config = dict(
    hidden_act='tanh_gelu',
    router_score='sigmoid',
    normalize_top_k=True,
    balance_loss=0.0086,
    balance_bias=False,
    router_cosine_scale=20.0,
    lr_router=0.000488,
    vocab_size=8192,
    norm='layernorm',
    tie_word_embeddings=False,
    batch_tokens=[16384, 32768, 65536],
    dataset='wikipedia_en',
)
Below are experts of layer 8 (counted from 0) of a mixture-of-experts language model. Rows are named router (the router's row for the expert), up (a neuron's input weights, with its number) and show model dimensions 192-255. Each number is 200 + 40 x the weight over its row's rms, rounded and kept within 0 to 999.
After each expert's rows: "gets" lists some tokens that make up at least twice as much of what it gets as of all text; "mostly gets" lists some tokens that are sent to it at least half of the time. This comes from a sample of Wikipedia text that the model never trained on. Tokens count by the router's weight.

# expert 1
router,137,186,189,212,197,204,143,177,185,227,230,194,189,192,183,143,194,142,165,225,165,235,154,215,179,180,221,228,182,248,180,227,160,190,173,148,200,229,162,147,153,280,206,181,252,181,319,234,214,205,147,176,223,133,214,156,189,167,143,202,223,223,187,245
up19,225,131,236,199,163,166,218,279,204,145,217,235,194,235,205,189,220,185,243,170,221,162,171,216,205,147,171,198,242,168,234,232,244,192,162,221,241,113,228,241,240,249,232,179,131,312,194,203,319,166,216,217,211,184,120,179,162,224,159,176,279,182,165,213
up20,215,262,206,169,227,217,233,224,220,186,199,224,174,192,178,193,186,227,209,225,199,186,194,302,198,195,162,187,187,241,244,125,213,217,188,260,123,206,174,175,277,174,287,160,200,207,309,257,157,164,180,242,213,95,250,241,237,160,126,159,203,274,211,216
up21,244,197,157,204,121,202,194,205,248,194,180,211,210,246,173,160,108,196,154,203,178,115,143,139,237,168,165,268,250,197,177,181,208,215,97,205,166,205,227,186,194,156,172,228,252,157,261,195,180,285,209,225,159,206,173,158,188,227,219,187,94,139,212,198
up22,242,280,219,220,144,235,249,234,287,190,216,212,163,132,173,179,191,148,260,271,134,152,167,224,229,198,189,174,178,260,202,204,208,267,218,200,120,242,246,103,231,161,234,205,160,130,144,233,164,326,140,203,169,131,182,216,161,175,176,257,182,205,276,196
up23,223,186,200,225,202,164,278,146,193,242,159,201,263,160,243,210,153,170,210,294,203,146,272,180,178,122,155,251,185,196,279,256,184,200,212,253,168,199,133,199,194,227,158,170,116,146,219,188,227,190,247,261,251,194,200,160,185,171,150,224,189,203,216,203
up24,215,243,205,130,190,99,232,216,244,191,286,194,195,145,237,136,185,189,150,237,174,152,134,210,209,224,184,160,182,173,205,259,170,179,126,219,218,168,197,223,187,183,139,143,201,106,266,221,239,228,208,256,262,258,222,194,161,172,224,224,226,200,153,213
up25,225,175,233,239,233,178,194,173,199,175,202,204,241,210,235,173,172,245,240,171,193,216,213,151,161,225,184,90,131,146,178,239,182,208,175,112,190,185,274,175,73,287,195,228,210,273,219,190,200,216,250,188,258,229,202,212,198,205,187,194,210,189,231,198
up26,197,214,233,148,209,230,185,164,231,265,248,214,249,200,237,226,200,260,195,224,130,217,197,262,235,128,165,195,137,224,179,178,190,205,130,216,131,122,156,136,167,169,202,273,223,196,239,215,171,140,227,154,215,229,183,180,175,201,184,198,209,238,184,236
up27,208,220,192,225,158,218,196,205,291,220,180,179,189,195,272,246,217,211,194,217,166,204,98,165,199,154,249,260,179,220,219,183,223,194,213,209,215,210,182,224,158,168,254,139,212,178,169,202,166,186,144,179,154,140,213,226,209,143,221,186,191,210,283,166
up28,197,164,204,209,186,242,285,178,170,196,195,152,209,176,158,226,246,269,272,246,184,157,109,246,217,141,246,142,185,194,208,245,215,170,133,176,232,256,270,217,149,184,216,260,212,181,219,173,179,228,179,195,192,150,184,214,134,152,203,250,294,202,187,197
gets: " | ", "–", " ", "-", ".", "| "
mostly gets: "- ", "°", "| ", " on ", " In ", " March "

# expert 5
router,137,186,286,213,207,158,170,190,287,167,176,214,199,123,226,239,188,178,138,206,167,52,197,170,256,200,285,252,209,209,167,177,179,227,265,208,196,138,160,200,222,227,192,180,313,220,216,219,184,176,136,220,266,174,181,211,142,233,130,180,195,165,244,144
up0,208,259,223,169,249,127,190,278,236,250,110,131,244,221,207,202,195,177,184,202,160,165,220,177,235,191,187,167,262,135,174,158,207,243,192,156,186,154,197,185,184,207,237,160,267,144,157,137,238,252,169,127,313,269,237,176,230,171,209,223,208,174,205,264
up1,154,248,227,276,193,219,259,222,184,200,204,139,189,250,160,255,126,186,238,177,203,177,196,138,237,144,204,183,276,210,214,151,191,198,181,203,177,175,177,183,182,169,176,148,187,134,222,258,272,253,204,182,244,146,209,200,202,229,207,136,179,68,245,256
up2,147,251,196,56,217,225,258,182,221,180,211,220,196,190,235,192,138,218,167,205,211,194,233,217,245,169,150,246,277,194,196,201,154,129,194,227,265,153,214,166,201,187,181,265,145,108,191,170,183,138,185,187,242,216,172,182,144,180,198,239,168,207,220,221
up3,146,249,131,169,124,176,202,202,136,163,141,192,163,165,173,150,171,214,194,202,174,139,219,209,213,162,286,227,263,257,128,185,214,187,184,148,198,118,181,230,247,208,242,197,208,193,263,220,169,183,211,249,186,201,188,193,206,263,171,199,243,158,193,190
up4,179,165,265,128,214,132,182,304,244,186,287,176,146,146,280,225,243,156,157,262,255,124,184,155,177,91,215,187,189,211,160,179,247,218,190,171,229,185,281,264,134,255,202,164,221,203,225,166,156,148,137,165,193,205,227,152,199,191,199,169,225,115,201,193
up5,214,217,255,214,188,193,179,230,197,151,238,267,158,207,215,218,210,144,144,197,159,231,225,243,216,167,187,261,140,216,94,194,171,167,200,184,268,135,233,150,185,195,177,174,221,176,227,253,217,167,143,222,243,143,200,207,147,163,209,199,171,231,215,266
up6,316,223,236,224,247,271,242,232,200,241,227,261,242,183,152,231,290,281,223,135,248,232,150,209,286,137,209,187,190,220,206,203,192,211,246,178,182,169,199,114,181,246,216,167,285,136,234,204,165,276,215,208,286,134,173,224,151,243,149,159,157,204,214,182
up7,198,204,260,212,222,188,163,269,233,221,235,190,298,223,287,177,226,141,155,222,233,165,245,155,201,267,151,329,208,150,114,206,183,223,222,191,243,159,186,159,243,162,218,223,223,149,208,211,217,189,205,155,239,146,292,254,239,187,246,187,221,192,196,214
up8,196,243,281,215,159,208,251,205,169,211,161,206,158,190,203,207,186,305,198,212,267,185,201,233,163,225,199,246,167,186,271,196,251,197,202,194,196,258,243,219,272,215,154,216,212,196,230,224,140,147,227,255,176,192,185,179,179,245,193,131,254,225,242,147
up9,218,160,226,246,209,83,156,119,257,191,267,165,232,209,209,234,210,125,161,154,235,229,253,160,215,144,193,221,227,237,100,198,197,201,161,264,223,184,171,173,237,264,190,214,246,191,193,225,152,160,138,184,242,157,80,152,147,248,172,203,193,219,157,198
gets: " was", " is", " (", " c", " were", " are"
mostly gets: " is", " was", " has", " had", " un", " are"

# expert 11
router,203,143,178,267,210,289,240,225,233,244,133,211,165,165,227,291,222,212,145,183,169,178,247,208,227,168,254,256,255,233,223,203,246,220,198,98,175,183,224,177,187,238,177,242,226,122,185,236,215,203,200,173,170,190,112,163,188,274,175,155,178,141,230,266
up19,238,205,193,234,215,213,216,185,230,209,88,229,113,221,136,303,229,197,191,172,183,203,175,251,169,191,211,234,124,176,143,228,138,159,152,234,119,236,228,204,214,207,150,244,199,125,188,197,213,225,266,173,251,192,185,218,238,183,195,182,206,194,275,195
up20,249,160,193,160,191,289,243,233,235,156,197,240,171,199,227,232,228,246,179,184,150,206,194,221,192,237,138,226,209,193,176,166,203,153,164,183,238,195,182,207,283,281,153,216,195,214,204,231,181,213,183,137,129,193,256,204,172,217,186,151,250,202,250,246
up21,181,170,214,197,176,198,100,195,197,203,228,235,180,137,156,171,200,218,248,199,224,198,254,223,174,213,205,222,252,237,153,155,176,186,197,204,147,174,151,269,242,176,180,167,241,203,192,210,170,230,203,272,206,209,233,144,185,174,201,147,159,148,202,199
up22,260,190,220,192,223,224,152,234,278,196,231,247,179,155,278,287,294,193,196,170,161,156,212,150,170,223,232,191,214,231,215,210,157,304,210,146,203,232,206,238,235,168,198,244,226,203,204,266,226,213,201,174,216,222,197,225,175,214,182,167,168,130,220,195
up23,143,235,234,234,218,186,153,173,254,171,163,221,227,175,163,217,145,238,201,180,197,202,223,133,177,133,185,160,158,203,186,218,179,208,177,225,159,211,215,208,267,284,194,206,177,173,198,218,185,331,216,202,193,135,204,210,211,163,168,186,150,167,277,202
up24,158,188,194,140,178,241,165,185,208,183,216,198,197,203,156,214,165,157,207,174,236,203,154,191,187,158,125,206,228,296,212,168,215,216,285,206,170,244,204,197,195,237,269,155,198,214,203,203,194,210,96,256,179,171,201,173,123,153,166,193,195,243,147,256
up25,282,167,159,168,278,233,158,173,153,246,239,204,182,184,268,225,177,190,192,186,235,294,236,192,192,261,186,197,213,150,190,277,180,300,137,108,187,230,181,193,202,174,182,194,239,198,182,134,214,233,203,261,211,285,247,132,219,145,224,140,189,212,154,197
up26,186,221,173,245,207,269,191,191,199,184,239,174,242,195,204,167,185,180,206,251,221,217,202,205,202,191,122,301,177,190,277,216,149,181,175,196,206,217,175,181,210,197,245,207,205,206,228,172,202,167,225,205,240,210,168,190,209,200,260,193,227,256,233,185
up27,164,206,170,182,239,194,193,212,154,239,154,234,202,216,190,263,132,226,128,209,158,183,224,174,138,168,179,221,272,149,207,171,229,250,241,206,194,147,153,231,181,208,235,216,233,217,205,164,221,205,186,266,208,206,164,266,186,226,182,147,158,193,234,235
up28,209,122,166,207,132,240,271,256,271,171,111,208,285,225,231,242,244,187,214,150,246,168,287,158,216,221,195,229,192,197,192,243,214,199,184,175,232,187,291,177,186,189,217,218,186,202,229,181,167,171,221,186,240,233,232,162,182,152,220,124,252,230,173,200
gets: "\n", "\n\n", "| ", "ig", "ab", "o"
mostly gets: "\n", "\n\n", "| ", "°W", " gu", "|---|---|---|---"

# expert 7
router,204,226,260,164,190,136,124,202,236,243,215,226,231,223,182,132,181,171,132,172,172,139,126,163,223,212,141,240,205,219,252,184,270,219,140,228,155,173,228,185,144,251,137,258,269,190,184,226,224,197,131,218,203,208,249,221,165,220,222,203,215,202,287,194
up0,208,200,228,200,202,233,193,173,228,221,173,276,202,195,174,164,217,182,208,181,192,185,165,241,248,202,189,147,234,199,289,167,180,198,169,208,217,259,146,306,217,221,273,214,210,231,168,219,241,222,185,247,203,144,185,194,269,195,203,196,195,196,188,241
up1,258,162,221,242,250,219,176,201,255,185,229,234,199,259,221,260,208,123,218,259,162,161,197,198,170,189,198,252,118,222,185,169,312,169,202,203,242,233,162,176,191,194,162,234,242,211,186,246,191,162,188,260,187,188,217,174,221,248,240,191,222,166,163,190
up2,142,180,170,200,215,166,196,198,162,196,247,146,242,211,194,177,208,236,178,199,196,210,164,206,261,170,183,186,201,247,205,121,228,253,160,226,228,182,204,286,196,205,149,211,238,173,211,242,190,199,148,282,179,196,167,185,157,186,175,121,187,237,161,192
up3,207,225,187,205,214,165,164,192,207,196,228,196,215,137,194,268,198,184,167,200,156,209,271,280,249,174,133,211,173,140,194,233,178,237,207,247,190,204,180,191,145,172,168,268,229,161,176,124,162,185,231,131,155,223,185,248,228,226,259,214,188,188,145,192
up4,176,195,234,213,187,186,144,181,237,271,137,227,200,226,200,253,240,189,187,163,192,204,255,202,233,248,179,166,214,139,178,136,196,226,238,174,149,190,235,118,254,127,190,202,225,153,210,245,178,185,175,211,209,243,239,204,161,249,175,237,209,151,204,134
up5,233,225,158,186,254,228,188,216,160,190,261,218,153,233,188,233,191,212,199,221,190,268,219,188,210,146,126,260,307,162,207,216,130,201,175,147,264,233,188,209,238,159,144,248,147,145,163,207,230,183,142,195,208,146,244,217,158,214,165,234,222,196,222,221
up6,236,133,219,190,198,244,164,149,192,185,286,145,174,175,171,161,209,191,196,140,197,172,199,211,202,258,218,166,230,261,222,157,181,220,157,210,150,146,125,142,295,210,201,255,197,182,194,152,269,249,146,161,186,166,147,202,206,235,212,151,225,208,143,126
up7,192,165,218,115,200,246,148,224,197,168,130,157,251,225,260,197,141,247,233,154,186,131,212,252,204,175,179,223,186,137,179,197,241,186,199,319,213,162,267,153,130,149,178,208,231,121,218,252,195,221,190,173,256,168,169,264,171,232,134,219,225,224,134,191
up8,190,136,152,177,273,256,227,170,229,200,146,218,214,173,194,232,162,210,173,295,182,206,175,247,270,160,191,195,184,177,264,189,198,54,171,246,207,188,212,273,188,173,140,171,229,261,212,202,160,225,183,231,245,160,204,180,203,212,195,203,155,211,217,221
up9,195,179,162,160,180,150,223,181,198,225,229,122,162,271,94,98,198,203,263,232,168,256,207,174,213,188,124,174,256,206,253,198,198,198,161,154,245,182,183,239,192,227,209,227,312,210,252,214,243,192,170,218,154,153,137,207,137,141,157,168,248,131,293,190
gets: ".", ",", " for", " by", " with", " of"
mostly gets: " by", " with", " \"", " for", " de", "ed by"

# expert 0
router,235,172,173,222,246,197,160,139,179,141,184,204,293,175,253,177,202,152,170,146,176,226,262,193,231,237,195,282,102,169,213,197,217,173,213,177,179,225,222,148,157,231,173,280,179,168,224,230,130,201,261,184,202,210,193,208,199,172,218,262,176,259,226,263
up0,217,213,111,283,162,145,225,175,152,166,196,241,223,183,140,211,232,197,176,227,191,208,231,143,261,228,204,213,177,190,249,221,188,219,205,221,242,178,135,204,267,170,159,170,255,209,209,229,212,228,180,206,199,205,275,185,175,200,169,242,218,184,206,228
up1,218,108,225,217,209,181,134,248,232,187,170,145,194,172,211,140,185,237,206,195,181,173,170,177,194,222,233,184,203,191,221,177,207,192,210,174,183,66,148,259,133,202,211,268,210,229,236,277,186,196,201,200,238,139,229,200,128,158,241,232,190,280,185,230
up2,227,231,130,169,193,196,154,240,279,149,263,182,208,226,186,227,319,248,166,249,169,241,233,212,155,207,191,225,145,243,117,182,176,189,190,161,222,236,212,259,130,237,196,207,203,155,220,187,161,244,279,217,173,174,161,172,149,186,258,133,144,254,250,201
up3,189,219,256,236,226,177,143,212,138,221,148,167,199,237,194,219,123,165,228,216,219,199,285,259,228,198,148,199,118,115,182,222,148,106,195,248,155,156,203,99,144,218,169,119,173,130,170,192,230,176,150,193,277,251,202,247,163,120,208,141,237,185,189,158
up4,211,205,228,127,277,195,248,166,188,155,174,161,207,247,189,232,231,161,200,241,185,147,162,154,223,218,256,185,169,165,270,152,217,209,151,183,162,230,228,125,185,262,208,185,215,213,291,224,189,198,130,226,225,287,173,177,140,239,158,230,234,221,143,205
up5,178,191,149,236,178,184,209,192,189,246,210,225,190,228,136,200,246,214,219,228,210,206,267,145,210,253,136,228,110,169,236,212,214,202,129,203,212,159,245,214,210,207,152,155,206,196,223,170,118,149,167,197,147,170,101,213,170,237,210,262,220,229,143,205
up6,165,143,161,228,157,152,168,188,151,155,233,199,174,199,219,178,174,153,167,216,190,240,239,162,268,109,226,233,201,194,184,242,207,245,169,186,191,218,181,245,118,182,212,180,163,141,216,196,208,203,259,198,186,198,159,136,216,167,192,216,154,215,204,182
up7,252,173,184,179,178,198,255,177,232,178,235,230,160,206,240,184,160,214,183,203,235,238,242,152,163,252,227,252,226,196,193,178,159,218,186,146,220,199,198,178,190,157,167,197,231,201,216,229,208,260,263,173,201,205,183,152,142,217,275,192,106,182,221,156
up8,195,248,188,191,185,225,260,145,110,213,215,149,167,221,231,126,216,179,154,255,141,148,201,172,261,217,239,240,142,237,147,208,271,164,175,196,244,189,226,258,269,213,186,202,293,207,160,179,215,220,219,177,182,140,225,174,155,217,199,175,206,157,202,166
up9,154,179,186,249,279,167,205,180,224,194,181,200,212,161,231,164,228,180,231,213,268,210,205,174,278,141,137,259,197,204,226,125,263,189,223,141,195,239,191,201,199,230,175,212,164,182,238,173,187,201,178,242,136,254,194,297,155,172,155,184,106,239,212,180
gets: " and", " to", " in", ", and", " on", "ly"
mostly gets: " and", ", and", "s and", " would", " but", ", he"

# expert 6
router,187,147,148,275,181,207,196,220,236,269,100,153,217,195,236,235,192,153,209,151,181,132,215,247,234,213,166,240,153,210,308,190,257,169,172,137,196,180,161,181,201,212,194,180,237,179,199,186,174,147,208,167,161,162,199,229,205,233,143,190,139,218,287,309
up0,185,177,141,214,242,244,229,149,164,170,163,257,189,204,263,217,211,172,137,224,219,185,212,185,192,231,203,240,209,129,240,161,198,215,179,197,236,224,265,211,200,159,202,290,194,248,119,196,239,218,187,215,213,204,204,204,169,189,212,178,223,170,257,138
up1,177,235,186,228,224,248,228,189,207,172,171,166,232,202,207,182,219,178,219,255,253,222,235,187,183,215,188,248,165,241,156,249,230,126,170,133,220,218,206,174,187,188,153,207,193,169,250,195,213,224,206,146,234,235,226,122,166,149,271,200,179,232,258,260
up2,185,181,183,189,148,135,229,227,170,171,237,198,175,184,218,196,202,237,239,233,232,245,138,175,159,236,251,219,215,142,242,205,249,217,153,158,230,207,227,179,180,248,224,204,222,199,239,164,242,150,167,193,283,143,211,260,189,197,160,133,115,191,190,209
up3,150,87,186,167,191,218,179,244,157,172,260,177,197,194,199,159,188,206,228,154,217,263,204,311,215,122,281,142,154,181,203,267,207,225,148,153,249,195,192,160,215,232,213,131,177,229,306,269,225,202,183,233,136,199,239,225,254,201,158,198,241,250,210,217
up4,163,189,252,196,113,191,137,194,237,133,97,153,220,181,137,202,193,180,146,207,165,181,129,215,154,206,209,193,159,205,179,251,163,213,192,147,170,240,227,195,201,185,248,207,182,225,222,237,212,197,127,195,174,218,135,235,265,246,150,240,184,280,203,229
up5,199,194,126,323,235,256,179,101,175,234,195,204,188,204,228,184,206,219,150,197,159,219,190,192,139,237,142,240,171,140,274,166,210,282,244,149,192,136,175,279,199,211,277,123,187,234,214,203,161,222,161,174,119,238,133,227,196,237,180,212,86,266,206,269
up6,219,153,246,274,181,247,150,246,161,240,133,212,178,255,187,188,262,252,185,211,114,211,217,184,198,229,258,257,169,250,254,150,195,213,192,198,222,266,201,241,164,158,257,267,242,210,228,193,229,160,194,208,252,204,215,102,223,171,130,218,199,205,232,216
up7,177,316,163,193,177,236,218,276,276,177,230,140,167,246,176,263,236,248,171,174,205,202,162,201,236,261,170,197,205,190,175,175,218,207,260,189,169,187,183,147,253,143,260,144,182,167,228,223,234,204,194,211,203,193,260,233,188,213,242,148,220,261,199,176
up8,159,284,124,228,252,179,198,259,222,255,193,193,179,142,198,270,104,179,177,233,222,133,185,137,264,227,227,143,164,236,192,217,291,226,220,210,210,171,244,245,112,183,184,215,264,212,179,157,164,186,175,254,155,230,232,172,250,208,176,193,199,218,239,164
up9,222,160,177,226,190,185,253,208,200,182,243,191,215,192,276,179,200,211,184,152,175,136,149,206,177,200,199,264,91,146,254,245,273,288,127,177,156,178,271,195,167,163,218,243,155,270,293,220,200,208,147,134,114,231,180,195,175,125,215,235,217,149,284,194
gets: " B", " F", " N", " f", " b", " G"
mostly gets: " b", " F", " G", " f", " N", " B"

# expert 13
router,180,194,183,305,220,157,226,193,252,122,164,227,216,145,235,168,150,207,113,192,179,201,208,188,229,158,257,170,190,207,214,221,242,273,220,157,191,115,164,206,173,294,223,235,188,139,268,206,193,217,176,213,190,211,174,140,152,212,175,202,186,247,221,276
up0,269,129,161,172,239,225,150,142,235,134,176,221,218,98,229,107,133,143,197,108,183,201,240,164,210,136,316,274,216,205,207,237,192,173,227,238,124,244,146,157,250,181,234,261,249,190,207,249,163,195,203,273,206,132,248,174,217,152,223,194,169,222,151,219
up1,302,225,264,205,217,258,177,189,167,178,274,207,218,148,238,229,267,244,221,230,212,204,222,142,160,177,133,248,219,183,195,283,202,255,170,237,172,231,249,161,122,256,228,170,248,158,176,208,199,223,190,239,281,137,260,158,206,155,227,213,105,166,207,232
up2,138,276,225,231,172,197,225,201,247,164,149,103,235,159,196,168,163,213,226,149,194,163,207,168,187,166,173,186,284,149,233,180,228,207,155,182,221,186,265,210,182,191,198,251,186,130,273,166,264,209,204,164,183,220,152,102,166,273,123,178,200,179,247,167
up3,162,84,190,276,151,228,147,214,218,122,218,218,209,170,259,168,172,151,197,180,271,159,210,187,166,182,156,167,192,161,205,211,212,228,182,197,218,170,185,237,158,199,192,220,155,234,197,150,255,226,183,231,219,162,174,224,231,180,187,243,214,165,246,240
up4,198,212,169,171,209,162,217,234,209,159,231,229,163,238,78,199,198,171,187,192,229,152,155,216,170,104,206,175,261,232,152,227,183,253,191,122,144,233,202,205,231,160,209,256,177,234,151,204,228,248,213,199,205,178,160,212,185,188,223,190,143,227,225,234
up5,232,233,221,244,270,163,147,190,190,214,294,197,183,158,281,325,207,179,203,210,232,174,200,216,130,189,200,185,115,96,202,274,187,237,247,192,203,162,237,173,265,165,251,222,205,155,308,245,216,237,188,197,176,216,159,147,221,230,123,204,188,264,169,151
up6,194,199,275,206,187,199,124,188,173,199,240,183,243,212,235,137,150,255,246,219,245,258,272,210,190,219,286,220,203,244,175,226,277,295,251,157,168,180,174,200,234,278,275,218,245,183,244,117,233,249,177,188,172,264,229,159,186,247,222,185,155,229,213,312
up7,145,77,209,262,225,171,130,207,225,170,179,192,190,171,216,215,230,175,162,187,269,158,98,275,134,248,137,119,231,222,178,166,211,209,165,179,201,182,132,184,174,277,264,259,224,195,198,192,241,318,225,269,213,234,286,167,210,166,206,184,271,161,228,205
up8,233,179,176,184,93,151,215,224,156,298,257,174,210,209,213,149,190,149,190,211,179,263,218,233,205,205,234,202,204,221,163,286,228,171,218,145,194,114,160,165,165,142,131,229,166,173,207,184,175,212,274,182,160,128,220,160,251,205,196,188,170,174,187,187
up9,133,222,181,209,185,164,221,179,238,210,157,228,178,213,233,146,209,261,156,193,123,156,181,216,171,260,152,175,201,245,166,235,177,240,141,201,172,240,194,167,204,182,229,242,277,202,240,233,256,191,211,195,250,279,240,269,138,167,191,282,182,220,158,175
gets: " the", "ing", "'s", " of the", "ed", " The"
mostly gets: " his", " their", " its", " new", "ed the", "ing the"

# expert 3
router,241,197,217,243,247,179,269,162,278,230,194,194,152,179,183,193,158,167,191,111,213,210,186,282,165,244,226,227,157,239,189,146,212,227,258,181,167,218,212,177,243,216,184,192,264,182,134,212,220,188,191,211,236,171,208,137,182,237,165,244,125,254,238,204
up19,201,156,152,234,282,258,155,206,195,161,180,191,126,235,132,190,195,132,187,222,257,208,255,193,244,206,258,245,182,181,178,148,124,174,269,143,191,237,166,243,194,159,195,116,196,185,165,211,248,201,182,184,230,159,209,197,244,286,220,130,246,194,202,223
up20,177,210,261,235,289,202,160,203,205,274,169,138,194,219,187,178,247,207,145,230,218,168,221,179,192,208,204,216,105,145,251,181,198,134,214,186,126,202,267,216,227,225,189,240,219,228,146,154,125,146,276,247,193,206,240,179,202,204,210,178,203,222,240,182
up21,231,205,138,215,213,131,259,265,169,185,215,241,206,204,136,223,204,142,131,163,168,135,258,162,224,154,134,224,160,211,123,177,213,196,261,183,162,238,290,186,179,177,203,131,255,238,189,193,259,206,288,210,217,147,241,223,187,190,313,154,262,263,115,262
up22,167,201,80,288,187,180,214,194,225,218,235,140,223,219,161,233,208,129,172,302,229,261,258,241,186,265,163,157,199,170,91,233,201,247,170,174,132,187,254,194,193,229,201,178,243,236,190,186,248,241,175,144,248,240,211,226,186,273,217,200,224,149,274,231
up23,187,251,198,288,196,177,256,219,229,153,181,279,197,147,132,257,182,165,138,231,212,244,155,230,171,203,267,174,181,97,234,185,227,205,235,212,266,136,271,203,211,205,218,227,156,139,107,188,143,185,145,180,273,200,199,206,194,209,219,216,243,185,219,236
up24,181,206,183,264,191,190,313,174,179,187,121,235,117,159,202,205,265,182,204,207,148,197,196,208,134,178,213,194,141,208,199,201,145,214,226,261,220,188,142,264,232,219,236,189,235,207,182,226,186,154,218,170,264,242,255,239,156,207,173,164,153,184,254,189
up25,213,245,209,219,231,196,156,194,135,186,192,245,155,234,264,134,167,235,265,168,132,169,198,209,214,207,188,197,201,215,166,193,150,150,292,146,252,217,223,92,205,233,250,285,228,158,173,250,209,192,188,196,209,172,209,222,198,169,166,170,197,186,215,189
up26,190,223,201,209,196,220,220,196,234,217,258,198,193,134,230,223,193,142,182,233,193,172,269,227,281,244,137,164,204,282,124,185,221,252,213,158,194,154,190,184,164,206,226,230,262,221,246,179,183,147,163,152,222,205,223,171,162,203,157,196,121,215,200,224
up27,286,113,174,205,219,266,216,177,200,175,202,236,219,216,133,196,210,185,213,154,197,227,194,262,235,242,220,265,186,137,224,215,200,191,187,265,253,187,214,172,225,217,286,151,168,182,198,152,194,179,222,159,230,177,242,169,163,191,205,266,285,169,218,228
up28,250,235,157,252,189,257,179,161,218,181,176,205,216,213,190,209,165,149,223,132,211,155,187,261,221,237,325,226,228,242,216,166,247,245,136,196,182,190,159,217,259,190,190,101,235,207,129,232,219,217,234,275,205,205,182,189,157,262,106,193,167,184,201,165
gets: " |", " | ", ")", ",", " ", ":"
mostly gets: " ==", "a |", " (born ", "\" |", "a,", "i,"

# expert 4
router,125,208,121,206,208,210,178,203,239,238,212,174,151,172,293,187,204,115,131,256,194,225,174,246,213,191,210,258,215,280,244,144,216,257,178,263,235,197,202,160,205,252,222,134,252,255,161,286,132,229,224,200,207,197,186,154,139,241,163,203,195,250,234,285
up19,212,217,213,238,130,179,246,243,194,215,187,187,142,181,201,194,261,172,188,229,215,270,217,205,187,194,250,145,171,136,247,280,240,246,203,211,191,216,165,208,283,205,266,257,247,202,235,232,153,222,178,155,155,251,170,190,133,172,158,204,260,206,178,215
up20,179,192,233,229,121,185,202,262,241,195,206,261,213,248,215,142,266,209,171,201,201,136,147,206,182,187,184,221,218,156,188,161,261,241,186,223,185,241,244,209,231,270,189,210,210,196,250,205,216,245,215,205,187,149,127,170,151,200,173,213,176,182,175,255
up21,244,185,168,245,196,181,136,159,222,172,191,269,244,225,180,223,205,241,132,100,217,267,172,215,236,198,167,206,194,295,132,184,155,190,155,166,265,234,180,223,160,235,163,137,174,233,178,299,204,181,187,150,193,217,136,219,116,196,285,248,241,239,180,162
up22,125,183,263,266,216,213,228,279,197,151,228,246,228,201,225,196,257,169,175,269,162,204,110,194,207,112,232,223,173,247,233,144,122,211,182,140,203,222,205,155,227,246,208,175,255,213,149,115,257,190,202,201,195,172,220,247,250,142,135,174,212,199,184,238
up23,273,159,241,224,165,245,184,269,247,172,170,165,152,223,163,194,199,159,131,169,210,194,249,220,120,239,230,258,204,247,219,152,191,159,247,204,201,165,159,173,217,197,204,228,205,196,156,197,144,269,221,223,265,134,214,228,160,148,264,203,106,228,178,206
up24,206,245,182,161,173,193,218,311,272,201,231,136,218,215,278,176,88,225,209,148,245,245,190,247,269,199,234,182,198,299,172,202,183,297,193,176,153,195,167,274,220,212,142,224,197,137,172,215,120,231,189,198,215,151,161,187,210,182,291,144,189,252,223,206
up25,192,241,120,210,201,248,235,164,119,193,178,109,149,184,200,228,189,160,246,228,212,183,198,169,165,141,200,255,201,174,274,166,182,224,261,249,233,206,121,224,159,161,137,191,176,205,210,189,198,259,131,197,201,204,220,151,246,208,155,107,183,301,186,183
up26,231,266,217,227,178,161,151,124,140,165,267,258,223,143,155,148,151,199,146,166,222,241,205,252,269,219,248,224,262,135,177,163,182,215,238,221,220,190,249,146,156,203,240,172,169,192,231,194,253,176,218,252,166,170,192,162,166,188,226,140,232,264,222,269
up27,206,163,179,187,121,145,155,149,189,216,232,197,82,186,187,170,180,164,94,201,222,189,206,238,161,152,286,251,131,208,187,189,191,183,244,238,262,219,200,205,219,240,195,221,169,211,153,220,155,244,171,195,159,269,139,252,181,216,142,250,204,204,216,167
up28,230,183,214,213,240,180,211,191,145,203,167,156,202,215,227,194,167,157,192,212,183,159,238,149,186,204,210,279,219,249,214,133,195,186,226,175,257,223,172,163,189,161,194,189,156,140,136,202,244,168,167,207,158,148,165,278,161,251,229,273,150,191,237,204
gets: "1", "2", "0", "3", "4", "5"
mostly gets: "0", "1", "2", "12", "ac", "30"